config = dict(
    n_experts=80,
    d_expert=32,
    hidden_act='swiglu',
    router_score='sigmoid',
    routed_scale=2.5,
    balance_loss=0.0173,
    lr_router=0.000465,
    head_dim=32,
    vocab_size=15184,
    attn_scale=0.177,
    tie_word_embeddings=False,
    init_std_up=0.0367,
    lr_head=0.0173,
    warmup_steps=260,
    max_steps=7129,
)
Below are experts of layer 4 (counted from 0) of a mixture-of-experts language model. Rows are named router (the router's row for the expert), gate (a neuron's input weights, with its number), up (a neuron's input weights, with its number) and show model dimensions 0-95. Each number is 128 + 24 x the weight over its row's rms, rounded and kept within 0 to 255. Numbers have three digits each.
After each expert's rows: "mostly gets" lists some tokens that are sent to it at least half of the time. This comes from a sample of Wikipedia text that the model never trained on.

# expert 32
router:090109122139078167144142139104148150138087167138138149101116199155093155139140159159100164102148137138111134197169139125132146158112116135106145117119126122153126144105080131116150138097162123127126108126140138156137153133152115115108135127089122152112150163138139126175127123164154119157
gate0:117101123094143172169125118116099130117122147157095142145094136162115131140168153136107152093074115106132138127128125140123145117119153122089136102101132134136113114098162110116162171119124106119147159134137149132111128119113115146114105050128127138124077206134124126086152163101128126154
up0:075097135089160123167134090087121142113135155136076123138133183160157149152100162116159097151094139103155120114089129139173135162121112116131116113139092130129150167097142116152112144119150139119138121117119109156144133120100142115129110159098111146158171145136153129158159165150115154149
gate1:139087109148106104154157141122136177134116152140122150107125104150110145125124118135155122113130155114153131129149147169119133152113134112134130094160105140163128177123089151178170107137148129138152149129140147073135129096161150097078086091128150089106084118135098106094129163113167138130
up1:138166151108141116077163140109102164097134100155132143140116145149118136107152126114116181145119097120093147104072146116112168132131092156141106128161142111145133146110132126110101095114135090103126113113151142139104103093077129131138091113116125119103171188147155131127159116159098144103
gate2:104132154122095191138170138088127087141137165116074152110123107149128087153086158116146149121134125095106122132169109145094151129144162106125139108143161126199124109105115111087119143085112107128131126177158165125143116121135145113141130150127121129138142121159089093144124128127136116130
up2:127117071123130129090129093149130137079089131146118120168123159153127143124128149186071165157127069158107139111127132136120119089114098104151113133103158143091130145086109113103118123152118141117091138137160150123131115120111119143091096138099153134123105153120145114132160180110132143107
mostly gets: " William", " County", " Ward", " James", "ville", " Charles"

# expert 75
router:078121132116105171147121132085171125131127155151120119140103152144103166161137152151106124130119149124114099154176123173120142180156126120093120125131095149155147135096085156121154148092157147061138100130117121153146098108150154129139109132117136140112159158161145111174144139146140126127
gate0:127102132100153194139092129098104125132139119135069151105121112156141120106140131148094100116089114132108132138144073139096168106109153141079098117123155174131161128128134097103144193135101148124144143129130147129134106094160127117124122099128111102114118171123093101136130125111137106165
up0:105090087120100127120149098123132112108107155158087089112169138117142179161091159149115112133157135118152099124141127163169139158138089097121117137142125150128144176101126125181115158135138137059136152088098120158152121115143115129137097121116103157164140120122131110156123124131107136154
gate1:149112097142092137141188124151117179151113147120116156092115101155094163121129138112139136132107138122135130120143121163120128148150124057149118145171116123167123127089091136145139142123131142163134153147132176094138147153153161078099097123148188100120125136150122105123116142106133104125
up1:154150171108124130104146158110095126094146111151141125138115135145129112088125093139081180112122115148092169098103138110102143139106084118138119139113155090126142109113138126113127128131138120105131133167169133140106142093073122142098083102122113123133155137096153110120157070138109155073
gate2:110123116110074191143164144135118091122163155109074148097130085122129083127107153154145114101134129094117143088150109150092119119159128132124124107157171140182119123102132093125139159143138105128141135114174154109125115110110139110144093107144128125135141132141065113127089150119136124126
up2:136115123135168114118090119154136154148071150156109157156121179123161154101135145137124150131091077145115140111141123170109144103113125110164132134106150163083156109104133128101114121149097097121071162181156160155131130134099143124114102128126138121134129125122174146148117130082144122113
mostly gets: " is a", " is", " was a", " be", " long", " has been"

# expert 29
router:117112137140098141098128153115157168100109157158121168092100171162106103154119105148121123119146153156109098154143133151149159169118102112113084107142114130141130136110125132139128103088144134121145101135146108129186123148159138080098111171089105148135159163121162146162171111143142123128
gate0:110077141147113176127099116093127151165142126127120196090093121153135171138143097126122134137096128122101158147124140108108128122121142142087128148074163154145153126143126116105171155127112175141173119125109147126166139119118152109130113088135128118114130186122116140123164133102134103163
up0:090087118097122140141134118125124159119157116086129118097156174121163161152156154132123129165122121108121132134158143126148149166111119125122126130128106148110123164107136111169083144120099166108156172119119147190122172107141109106147106110110125165150179164124163109151109136111125133174
gate1:139118119092103138134177108133134173136139123127125168093119097161102157162113147136137123156088136122145127152142125171145128157117119104143158120140108087153101192091111146137171139113130123181151150130149161084161118135144154111108077116147152117125133146142101097124118130123118081149
up1:127150165133107151094181154108127151111128143130141140126113156155132134092118115126118160147148089143100163103074153126107164152142090156129146133173152103156108125137121131100100088094116116089131136118153122131118096101098126115133110122105115088089173182114145126146157105133121157092
gate2:108117147146117168130146145129149083136144174144091119127086115153129103133107137159128127118143102074119119117132079152089125130132156089109143131101165146169117125085129103118148172105135136150131139142169176098139069112141150128155136156154109120146129119145100072133130122123136124167
up2:119091083107108132111111107130119167101111111140126153140108182131125151143171151157108177137119111175100143121143159125124108092118080125174163139113133131138144151136126091112113117140066090092098127124150119099135151109097139178108141110118130095101102138147145141148114144117158110120
mostly gets: " Jr.", "ski", "ensis", "sky", "ić", "iya"

# expert 68
router:084131093129118117153111086111182158092103167143127144109147154160126149132153097104151143125124128145134117160177136132105123149147107105122094120116098155152133097121116103115134103091137158165134072146109149114160106107138115147112160126117119177092094159130162105167153100132143125135
gate2:138137105135110138155147147124144101127138141146054132109127072147144079128105136124180126116137131082116124115145086166095123125139124104111116100136158121128131107113149102126148131119106138126178146181153179134151104133129184102140123133129114133126129136154076117156091120097118092141
up2:153107111099098122111101091150132126110068148122128109154107168162139136129167134147109156139113102159086140067131164149084119097109082141173145124098169155124134143122130118100103103139144083151087137121161106102131123121125132154128130162135138115121161114131154148158132095134131145111
gate3:163130140140105068110146089085148131163155141114127116158109074132105136144140175125099127127114152122156161160141098097087157122130154129157113124140112135082129146116111122149146110127113153145136134133110148099142101160118163165098118091132116124135111148167133172174076116103131141134
up3:146161156113102142139106169107125114126187133170136133105147175158159151092127132126109119187165136140163087135162146121121146133111167125113146128150186130093130101145123117144105128114107114122148147081147134135112134155143127107153118105086136114110098090149140132120122185103128141144
gate4:139123096155123195129170107092137118140176096135118176120124112094111111132113111129112147109121117084138106120114123118114131132145130106114160140100146093136127136146160093124152151111072152150097091145138149111119150088121146140149150071110137134124123145119091061116126135083143120143
up4:160137165157099136136139155135130099105153125124122141092110114145155109129154126159130123096156129132130090069123143139097090111109131124156161111116181135055112119143110102148137166085156149167135085142125145102132137148124176115108133122114120093160093131122151156155111108138160123145
mostly gets: " social", " that the", " This", " These", " these", " its"

# expert 10
router:116094114126111129166115115105162140117108146145148170146082154140119142131138121140124145134109149152127101182167140150135176129142139111125130120128114157136136120165107107114165130091123142128129090121124143140186094100112144156098111175105129149097150174156185115172172152114146132123
gate0:144115102111129198153127128112109123118116121133112144138080107184109159128170130136102132126071135117127134110139118124109138139105114160112103127128130141163114159113162081092134204080101101101147148143122102113123101156125131125113080117112130124129145169151137141122167126127120107158
up0:132106114128105159130161095136117135111136128129093095141152159107130122129121147141140139141102126099144093137176157138129167173124099136112058128154120143114083161127132106157133126095128132068134142110095073124140133108125121121140117151097124115146135175148178160098137123091095138163
gate1:158125113125153127139168118141130184162097135139134147115120091152115150155117098130131096105131146138167143139154123154111142168138117102124131121143112128118095171124153132149144129108146139174112125111127154091157129132134209072081062116146131116116122136157127100137092135096132110138
up1:136137162102121131159146130112133127102139152118157111132083159142099116097122119134076141134103131128092115098098115125108146131082080158148128138148158077164131127101133080100129070116141135121142107088145110137137093117103169119163116130102122140118162163099124092122154089130100112108
gate2:125129101115108178134155153117159087115157176141097133101134095104153126128106122116163129148141110071136147122156088160089137125146139120122132086165127128142139143141148076148142149127096125174115137154166126160142106101117166120160106115128135119134146137141074114167102165120133098123
up2:122126114108120110081143133128123157126041110136079140145128178145115123142138148177121176142122097143091160133151141136106104110143102115157124137120140164129184137135147145121096126145103113110079140141154114127142107136110111143125116140103100108108136165143139137130117111152152097066
mostly gets: " national", " professional", " political", ", in", " University of", " social"

# expert 5
router:093104124094098138116114136150154151124109167103144172139139160104128152145149123090126123142121115147141100148165151156139136156121087127075075103102104130147115145109117168139155106137176121149121093102128152126144087119134154141117110125085112160086110114157175139136169120123165114123
gate0:119085135097112210135112101133108120149123150117122152087116092157144150113160127126107154148082102083093148144098087134132127121131127149130117105121129151156111123118130096066175167126109156151111132127133145110133116146121127123111110104143092134096149163157117098111160155120125094127
up0:124080125119114164149129121127129132113099096121074122148113174099125117166133168143112149116143117094140163132129098128175137151151067142126064148125081108131128135156106096114145131132119132097126145132109138153146108113133126149158117131087130184152172167138111119116130131125116096165
gate1:119100134151095146166161138146113173156107109132115153086113099143115159147117156149134145122135139103157142139140142174116118126142113102147125126131108120165093169074098147141157132087127189170128119121154164105133138131145156085078100113134152113117129139138121082133135100139146093111
up1:154175151105116137113159160112125126069170074150166124135099136153114115095098074124102162123131077152099152120089108140090153132126105150123153157164144095154126143115119115101121088131132096119133119118150132150105109127103156138127119132112129089121152174106147131143143125137105146111
gate2:127121104140121131148163149148137112153124145137050129098131103139143131095117155126113142113107139100129110142137115154103112131163140127111127092164158135160153091111162124137123179126082100157144139113162171113109100102154173125152125123180129110138161125157080111107117154090144112107
up2:134114161126096113123092076147122130122070099149138101131088148176146138112126143162091143102154080179076147116138100121111118112121133095163158128070144159129178117137143115137079133147106118125103146129159122107123146151105126146138125140124155123140118144116138141140135138110164149099
mostly gets: " form", " fl", "in", " In", " Ab", " off"

# expert 21
router:093086145141128118113109143099136155107097158163130153103082179147143165152114118168169095123120107157113080144139129176094133174122131116084119080124109143144132142140110144158132106125105145127128125140116111133158120140171118085099117149115139137106131131154167137168150099113148122107
gate0:132103133101102173128104120093122132121106116137115172127093129155104151147159113111096151154081100129150125114151103134141117105126151107094107110130150163142121135159144088116142173113129197103149167110158162152118128133115110142140091070151104163123106130131107103129127149140121089166
up0:134099118124099158145110125101129135152159120135120106145170182118132095123119125071141139129141117129137136151163134135157162182148071143121114140134108155126109153119152128181121129105099170074139132105113156153165139121124110141120102116107114157166131130110125100149166137110077128168
gate1:136088097102121123117173127148103177150091129141170137128118115147097182149115129109137146133141130106146130110125115146141138136138120090144134114159122116146085172094126124129136133112125143162140108124153137099157137118164156083055089099159157083124094127138087121144102151132150113121
up1:137154113118105157134169152119118132132145126160134118111123117136135109119104113151127172139149092145083149087095114107123145116143085145137162146141163076130113125116140125096101127138106117084169107120155128166108101104086147120115132134115137103111175182118159105093141069149107152102
gate2:114137134151107157121166133137168087166146150137110148094101113104128097100106124097161128139122100080131139118132090167112127176158131133120135138139130104137104099113137103126152156114062111134106137116159143102110113127132197150147127105132128121109150097165072120111150152099132099137
up2:156145054119131112121120103135117142109071120152112101172152172118159125137127144189082152133117073135096100116134115119123125088098139135189157110127150138125140128143153110121101124133127129084134143144145138135149082100146129145114107137132122098129118130131171128165125136105168129128
mostly gets: "ision", "Scientific classification", "| Year", "ical", "ič", "ature"

# expert 17
router:097138161116133099150143137142162153103130165136113134092121138142114126114167103120155085138110115122124114149132119135154150161156116082086119133138128109119132145124106094135141117081145126115124084163165130149188077166162130090118131141099149141080163147105155149160148107150146132097
gate0:107093117128090154167100132142095142153125147098164115128095116172113112086166157104108138148117137094092150129124095114125141099123128126142099139116141186141150131105167134067165192134139119119139157124145152117134092128140150123103129116122099128139113148116117109125114164151118078158
up0:131085103116125141090137116109134122123148137138154122122122155122133142126146147127158124120136145146178148125183114112179163180138074143095153179157103116145086140123142113155126164086106134071119147131098137148128138091119110152113129126058121142127112146101127142116135152149125103148
gate1:119112149138119161112116130119136149151112137152155160123116113170124165126089127141158138123154119108149127150149120164128097145132067109152105109149103127145100152107099141163156125097128124174136118114150178089156141127175143099095056109155130087124110126157098137105103137103132100123
up1:125170122090122146121153147121114132089136151168125155135094098114135124110124113127119186131125121139078137116073107119135156130138096140142132141159162127135111113088116132085135077128103108103130127114154101139110083106089156106127125123110167113118145170111136106108148073106101122082
gate2:132158128127101173143161128125157115157155137101121144142105099146141081099142156134134136123130132102140128129159095141139133107141122114108111145152157139181131118129156104109145179126093138154164154143157121072143074106155135064148156127159103147089139120138079139130123135149146105103
up2:100102087131120112128072135158115132087092155146132103150119155098120160148119167162112149127119112167092090080145154162130130110088134110158149152109161170133140167112152141142138145158147119104079119144146138151149118125116145166123106142121129074137106137130147096140112140121155128098
mostly gets: "- I", "ennis", "- Kingdom: Animalia", "|  | Labour", "==A", "- Website:"

# expert 0
router:085098093135090120137150133132143137113115162117139084155131154152112131140164137124107185139078110112151071142174117166117148135160114110101121138116120122174136177071112131113142134094152144127121122147146101137170104115122128165117159110115132108135130144103149091150134132149163114107
gate3:146162108145107127102162124137085159142156127134120126144179107147129119121139197152159100092117096089129127109138095151097131091110144133121135117136146148112084168084091148129125144110118128125142139112118148139173140138117141149132110067133116130127127139121139117160076139092162078124
up3:156142159107133135112128132108151147158148120128137119097153132170116146153085093117121076177150077166134142105131122159117178129120158133062143159152165132123135096161157126161166126146103104157121120097139126147088087150144125110134108123111100117106119092124110140120134141119092130137
gate4:076149130154117182119142084107138116141136105118119157106120114137074105175127133146137150143120106084115132120123102157116100133147121131117122106064157128135125117093130106098184186104130164114120105146132155122150118091123132150141129091109126152133152139162122106111121184128154115121
up4:132147155167101145142136142147138106102084117082084185120116098146127094156137123108099129152149128105138135103143132143126096129124164141165155123096171126084091096122115137124166125139148168131128114140124164122163136161093189138097128119110119139154115129121159130169116102135165112116
gate5:132110144129154145151177077116115134136154093165117131085092141175128098165118124107133170120155144140160118116143161119114147141137098122136134144158140119126154097057104145095120151090099107173106151116139107120084119112128120123161135133136138123138125151174124134140138126095118086086
up5:150115072148180119111121151102119143164122121136151165126131109149093149124081116143099090117149140160150101149123116069123136139088141089118120148081122128142091130140106117141134143116117101105076147154127107160128159114181124152098122150100125144091090108129134123154117150118118161121
mostly gets: " int", " acqu", " arg", " suff", " a f", "ugg"

# expert 50
router:100105107117089116143131143092171154128128155150132121140133147136172120159153158150116148137133151135150136174145107103090147176135106114121129128148138119153111158080096105153153108101125147149134121151165150138161085145162148155112125136095142146104137161178180151155148112167129109137
gate0:141135126086121186160162112117115127126126142171127172135127100152123174126177110112095114114109125080109159144134088160134140123104163143097114093156136134148128148147138135094156195106151132121125119097130178137132111139148128122108131093110124115126130171101127098125161150148121102161
up0:102110128115106143131125128080138116136137127145087116131157180121142140129111127148133122170119161113140142158111101113148112131145091130117147136139143102163083149135137097185099160121154170040130137130113104157144102097138122121122069117102134166173140137109111131133114132122138100109
gate1:126110117127110138139182132140139155140115169143124145110128094151119157149093137103127142163112139115153113122150117177140147167112106104149121098150109124143120138068125176148172133105154141179138124132146157103158140132155151082058082113149145104119140136133118105128120158123123088122
up1:143134119123134128123157165106129146110130108136158124125102119151143143118114139117097176114164095141107131084092095120079175141127089144147130134132148108138164127111120105082110082109131132120146138123167131152119095135096149127114115111091144086116192181111159098118155086142103134120
gate2:139158113139113163151179134113144105097144143129072139088126092126143106137095134121148122130111132071122113097161121143075163163117139093136133120149146134148126127095169122121176170103113127112129126142170161098125095116096158101123157094114126146134135122143078101145109113106125118105
up2:101091128122132123127102111176123172156099160145112110152101151131135149139155173132108137124128098145099131085146121148133119084117120112158116138077143190124190120115114130107113127143160132133086139124151112123133119138097158130131097136166163100086147110142144115184106152148117109126
mostly gets: " f", " c", " un", " sp", " ex", " sub"

# expert 76
router:106139112093127153125127156117160132126078164141152172081125155156111143151149078119138113087140140164158129158140100156127128178108095133118085119121130151149122124091111114115153113097129157142120111141138111172155135152167110111113115156125139170113109145140157097153171103126160107109
gate0:099080105086123206156101104129150145131109140100128168090098124145095184091146140122113116116085111098138159122149091119117126134149143132120111130120151145138124126139131091091148168116135157143115133111136112139117119113147139114131107097144065135085106140133097124125126147127166123164
up0:092087172159110156147135087090128116137171084127082129130144182149182146178154138130121154124143122138160133164149167133159122155115132130100136150115126119125140130148160103146094140161122113098147144136118155123140126126127128155106103160071121159171133157141136149127122137151109145128
gate1:140109110118112144164183127135092200158138121147136141129131099129098154161146128122126151093118110106155111133152128177107106163131115091171142097114092117163116157097130120140169169117163124143127117113140134118143123113138179097070113134144156111124132160130124097118101104108133108120
up1:146162163119113164112148157099114140101159125149144130120094099133148123097118098123139165132122105129107146120074120122101171164125105147136115153152158106155105108152136125097089089128117077082152138135142129144111080111096148135117100103121114084091165174121166139119146105144123126123
gate2:095128137129130175154168137120143095134127178116097127109093109143137104139159124150165113127112114093175127108144091150079135133099158115103124127132166124152158105104160103093129146137123120159169153139195176096122121143120162113144130105147134162121154132132097113171137133126138125149
up2:137140098118111136123110115143126148107104103138150133143141162143144149134102154158114136171108090138070126142151137126119120097106122107187116160085117132119169146118106109102085136102122145102099132107149121166115132110140077163131103128083105101122152121114184129118132135101160164082
mostly gets: "hi", " sq mi)", "°E", "wood", "uan", "ai"

# expert 6
router:112124123126114132120131120104153153085104170124147154118118174181092117158133109145121143119160169151119073170136132145124142172124104106107116126121128150155128135094097166116138119094140135137140097167116117121165105118163114105085123149087114136115131175127157105181161124126155131104
gate0:119102123098121203158125113108111123110125120133118160129111101174135152121175097160086156130084110113110158106122096128115128118152123148106139115138179171154131139127144097085145174088116156133135137141127136117142127135131120108142142123145133131158138173113123154106177152109126070139
up0:094093124133104114126131117102153139089110091121121114126147181129165124142115165146139134134124096125121149163173123101149133174155076143125114112170136122136147163120138107178125163133131136064141128107115130161135122103162132117146116144072097168137156144146123112165118140150133135167
gate1:163106110123130114121181118139091174145122113134124175091116093143126159157114131146151140138146139112164148107142116152125106154140082091152136107147120134132089150102130165158150141125145123150135159145147139088147153140123178088113070091153138116122109118127104094142129134116124068142
up1:149152183138120132124148155103143170098131140154152109111100142141099103100132086159122161118149103135094166103085151139107141143126091145149119145145149098163145100084124103138128108134114112104131121106143137142094095121083122131118106160088140117125169189156139113129148120155104149095
gate2:121145129126111151134127133123140086138129156105092138083074094153159114122086141138121138112150133086135112099122106126089126137136152137121141101150167154164134099103130119133126134094122129140142108170178144072132101107141186124119086108176119149140137121162070149152134131143123107145
up2:099114097134118137093115094131140140093080158140142143128137179140151123099166148170092147136107087156108153115155137128137126081124101096148114129085149169143140157085134113107085099142107135117093145120161113155122124111115100138107143157119136138129129122140153135152143109094190145100
mostly gets: "ing", "ized", "ful", "ed,", "y,", "ion,"

# expert 72
router:063101122094124164145126117087189110121136150141148131089114167138111133150139139165140114130102148131132111154170149152123185134138122135097102105131113161140161147108105130124153161099123149106142084151126130153171090129143147109152108161124148141095125144140157123177148118141140125152
gate0:114089118086132183148116142112110138165124133130086140094094127152101135128143103137129116124115112156124090125116098136127162091106122115112113104122165141164146173107141098099161186117101154138146143136134141114150089133138138111126137119145121142133124170071081134136179093109125089146
up0:101111097137123150155144113082119117155131126149114084116144152107147140168145157110149143148137151106179122132150119144170143148173100139109153151133166140130118224121117106155122143119088145092150170160107123121168139118112140112124126125145109155163141148089139136122122113141100146131
gate1:159137128114117171143188121148118176155120119118101168117117095116090170136141145105112146126094138102132127121143138187139127133150116077159119115156103118181089160108103164131141139112137143165138139119129147097152132156134120105087109107166163112123106150145115080118115141112146117143
up1:139130138113118110134171138102105123084127136132160120143105131151127071103114103119107169107163110164078168122110102142098151130116068159099132146118162085106140168126127085065148107106124102109147114125153105124148116098112137140137109115098123125117137150100160114091133101126127130108
gate2:114153118133109177147187141098127085124130154149064135110098111137156108103099133131152117119150126093138142117147102156100154147152135129108120101157167170154136148107166113137131162100133107158150129154173181103124106119135175138142128123128141142134115131159070126147111159119125121130
up2:160112111131142140119104084139117143133074114117115146173142129147139115109143165129109164136092083118136130101136114152083149084103113102167137175093157142128150111127128154118131137128078130096058168122154110138101140133123111141139112138133127132128118119138164137193113134093119121102
mostly gets: " were", " is", " was", " had", " are", " has"

# expert 30
router:092112135148102107113130103106181157087105174122129147111123142136140125130131130113156147121110097158114124182166136140107161150147109114120128119106144150154159143123119112127150095100132105122098092143144148135170097133144161121134173114101112170096166163153161126157175149111146104091
gate4:091145101140103157146175103133134122145165091122119115139122108134121117148091093132121168153106120103151139080116097146129149125164121120126115107093149166175111124094133134085167188091103133138124124178135186111125111119127126171128151095119144141120150157110104124126146158140119129111
up4:082137136118093131120134128124142141102152109143142122128126131151160100118113112123079167142117149152168119086132100161129141125098152146137150089148152164100107118114095152089139160097120127181169156155115186114123126149115144149104165155108142126165119145095136141181129144164116116114
gate5:102088095131139134137162123081125118137150109167122149101113139148121107123100159101099148153140120134141092125147131129145124141130080116137154133173148105137164101080106110102130157048098092167148151166131090115115146144133158114131114132132133111138137168138138164148151148130119092101
up5:146137117158144152108124140139110141128127105132133137113118150149173160131123137129136100127180147106141052176164118102156102161119148129121126142118126152110138118109113135142086151124142125117099132114110116117090138126150099146094138106165115188103095074141119103136108176173150163152
gate6:099105123134085165130170106101142145147124149173119161125103137173123146164117151144117129178106125153112143103151093121098132112140111135140110088140118146156126142127125099123122143102086136122150159171130190105158099109169165149139102107125124131090178145131145165135148145129111104106
up6:175088117127107122117127119118104149099093145128105130134121161095105140124158121140090149114084146134129124149167094181115139133096097131104099114114131116112139099116129137091159106106115149119156104096153084122127211131146099112128102144141123123125121156066147124123170098141117116118
mostly gets: "- ", "| ", "020", "  -", "021", "940"

# expert 33
router:098139121136090167136132148114174119132089183160107174128132151137125121159166156105179123148101104121166130159126150155113173161138126093101104135124119107173144163141101124130161119117117142120098103157117109128166130119181133148090108127107136154122100142115163126149125090130128135126
gate0:127109132099100206107146123089136122145116111166114157112110126174113135157155119120104165131097118120115132152108083159106142117147106126106103127088149131160146152130137090106120198117126145121107126158131113131119127118156128112131134072129127130128115174118088113099170109090104121139
up0:111115127129111159121144130119148132138087091155100124130160148133140141125114115143134156139062103128131118137140149126152144175135100133100108123119132108165081137103148114178089143098152132077120109131105093179128140071149109131109104149071111145148162148101150137091135099114119119141
gate1:120121096106137118144171119150117158156126155132125153082098096133101167127132133155087137120159140136129132135140152165135126177148130108118151117124122143162085168106115090138150148088143123142128136133142174115132135162149176080096055097160146099111120135135115128114133128120144084132
up1:132144131115108119158157152122135149085188134118143156142083130116138109095107101107107167133143107135069144099100141131069154138107132163128141127159182115121121124089124123081120076123134153098158139138154126152138109124131160110123119093122132116142145166136147120123164099148102167119
gate2:111148111135118177129151134103163085155114132125072159093100111199121108136106130115167125141107120095108140128152093118109134171141135124138106110129168135190100111130154133143116154123120116130142159150189151095130128148128156105133128132139113132140097121131083121127163138091160119121
up2:132085104150113098115108158162126129130096143132116102159115186112118125093136159160093153138154102179124128099132158113127111062069113108154122129119173178129105144101114136111149104122146105135105119140145155171122111111140143139092112112115137103127135130127131132183129136135153158136
mostly gets: " claim", " out", " power", " pass", " design", " construction"

# expert 65
router:098081115155082110126136106108151154116110156099146127146123130149131138127146137134139120122100153123123134121161078174137152126144117106134149131115128144151140143138141112118120128112142149129149073149167143101174086149133163139123123164095106161077165165167155137094189123147162137108
gate3:137157106133136106090140085091127161141141132104089115137109084129101134131118188111129102137129139102108128092141109145119136108115105086120131130153159169128147142130161154109095127169137138128127119145128156075115123158114166134129086119164121113090128154151076148150078126096136090107
up3:131169137117107121108150161128151147126119148111120142115148133180152157155129125159111122186146106155112117114151130138138149136136155111131203168113123145111180119161140105137144145127118139138092097074133109170104134150163136103100120083098095085120136092152126123140119128096104133140
gate4:113161124129119203112189087109128124171154072161137172100130122171115106129096105134115148159118123098136134130108138124122166117146134141110146104086148126153134147132127115125112160119102160107133120136141124080120139100123161147136124079123123137133156131138086119118135152077115093117
up4:136119129118161172131148175129112152099127114136147165137140145190148091118149157178077117121126113141145149115141112129079127143076163137129159114126137124127126115128105157089120188127152144135133121107113110119157128145106158144108154121106137089160095154113132116184157094135118131132
gate5:149096136127142128162194116094120121133127086162065143080105164149128118134150132142125103139131150132137109122160140102100092160106138153115134139126123141141133099091130130143122139097102118154135185134151093074108121110132126134171121110144110134093122138180107158129159144140108098101
up5:151143089140180109111111147130143137125139129163152131105100149171142133129093132114131085154197158135118073149143128124153131166134126118142121153111134101123109127080120108120121103120116148121113137139123120154093132143193105151097152117119120130148097104140130091181132155175145163134
mostly gets: " ar", "- E", " ab", " rec", "| C", " comp"

# expert 37
router:042101133119100126117127149095151185124110152133130124143133168139131121128150101149126134136135090147104090146185146164122171085155101115108111132128151147148160132154131132115150132122140124124123086151125122144144104142166144100099139118123149178105140138122139101145128145160167109087
gate0:121094111121111191152141137101129124141092133133105132125117120179114147110183142142118156139095130104118101156122103128099141127129142155110135134140133180120146154139119087104200205114091129115164165163127153111123107128131126127156136098151124110138119145144084114117113135122119108151
up0:107094111131116147121094126120128142095125129113112108154145153125136148180093126129103144123114121136126115163155116102125117150126068123149123158090081131152097144128148153148064124101129146075144155102108106169150108097123112135119134137104134177182109150105144131171100144147105132152
gate1:116113114153121113133153122164119173171110150152135130135112111152118152150134138145120134131132152109131126131148135171122120116131104097144129097125100138143063173119138160137161135137190124167127153124132159119153154129150189079070108097145130119121103162149145154105137131108140088164
up1:166145116126083096123150141120134145088124147085162144131101098155117095107103093138090147101110121146103133105105131102133122124162090131115117159143139071146147098110091134091089121117109121118122110146168106119118068145105131139135073125092155100112135119126147099126101109132105133094
gate2:125151121156096162118145177115130090121131177154113126088083082133159110105117122112140114114166143096125108121133103134108115151113115107128119126134163112189153108108145098132121131112099135157147122167167142151122086105131191104120113138130126113104142109133071101099117152100143143145
up2:142131104138113156136120148155155125118089150151120140149130170158131130149123146162099163160104112132143101133161115131142086069111079108147128129108173186119121135107131125070086116169108133136112133108163096132141146129110088135126139084130143113121113144121181122135133106146161105101
mostly gets: " | November ", " place | ", "urn", "ourse", " | March ", "assy"

# expert 11
router:106110130122074132147115114094155130114085178156146146084122147164114116153127126151134167144133112139120100158157122140104137122154130122095108126120146141146133107095107127102151099097182116121121095153137109144142087134150127096119152187139086120116116153102156117172151148164172120140
gate0:121098116107095186129125149132113145094148145102123140099096119178148188133179078132101158121123137124114154141128097152106109119138139160105104124122170142134149126149130121109192181108126112110164152109141142091139130122139129137136116110143092131116153158121088102107144160130125111158
up0:103081116128145165155140082125103120140104111127120110122141170119157156149140123141133104170144100116120131123134119137179148181096107124099138144168116164108136156166174124187109154121146155096121125128114129198149132110135132156131136144120136154168156146123094119109144126146111152154
gate1:141132135119136148134186101151108148140118140123111154098102100183114152153130137166118134124152140077135141135143142183139120150143130112149143117120126122162101167134127165151177126128155134155137153092126128080153128142135157101088095112186151124148101151168118097132108137120117085152
up1:121132115137133128117163150134116150097168116141154118129078137123132129108108090150120143130138093143091141087095120115098143137115087144143131155162141096134130106095122148082122106125116134112108104139150143154112098115097150128094112115133099071124196178143178135133136084128113127082
gate2:116142133159082192153173124111110093127164132145091143099122108138136093128109128105159134125131117084151142121138118177091140122144150123126142102100185107158140120107145080142121133104123128127119157109149150111125101099116153125136127122159115115117136118154051112120106134141138095174
up2:099114079126100109090102131125185140148084162136112137184099170128143139096128163181086148127128089125108107107155152117153105107147129110143159109084149156124145123078121100100121134113107111114107124159163138127128094115148142140112129109108152125160123115140150148138139109095154130114
mostly gets: " de", " km^{", "ZE"

# expert 67
router:093109118132106128127123120129185167120114174144136131100088156166131129171135100138159149134128136174150094163142141143121144153126125112075127120135123166169127138117112119135158098113144117148129085165109130122155121151155122104122114171097091163095114169147167119142170129150158125119
gate0:117098118103109186139131116131120120119102133103125146093106110203146167128204111140102142134095108136095152146146094155105128125116135152124114140101140146163126140122137123101201195109138112121135120132137132119129121113115135102097113110137099138139138150113095112137161141139117086137
up0:097060120108114127161134105146114122127120082102129124102139194152167140152140141122121136137138120132163158128157118128131161157121113177106139136147131162142105158136138123157102141146126158061140145131119141149128130097146141093116113129093135178121143116116163103159142101168125132179
gate1:127124068152113123138146128119101179177119137127096141087104114148102164139132162135127107128136117087165117120138114164133124133129121090139120135105104093155115162102120146137162121134132143181130157124154164088130113135141174082086114101141150109108109139146111087126117127118127073151
up1:135148140124127130126153160090133162085145161159171137136110142177143124105143089150084160117131112147099156120132157112101143155147086165143115148171193090147154122119137113111135104128134101111139122142144142120109075132104139113127134111106134098133145155139140125127157069143126153089
gate2:113123143135117169122134110112156102116161157145081139090085087157157109121078137133141158116116128100123115109155116132087120142137136146111152115150127147156113078123155067137137138120108110133101092156165154126118089127114160100149121114128118143126149107142070094173124123094112095125
up2:132114065142101122132123133141124123094078159138133126186125183145119141127162133167082160113143089160105129135130135152129141073116102118169122158106171160108153161085111156109108113158109141126146143115172148104147117120129108143100124127157146108137127131117160121127150141151145121103
mostly gets: ", which", ", he", " would", " who", " they", ", who"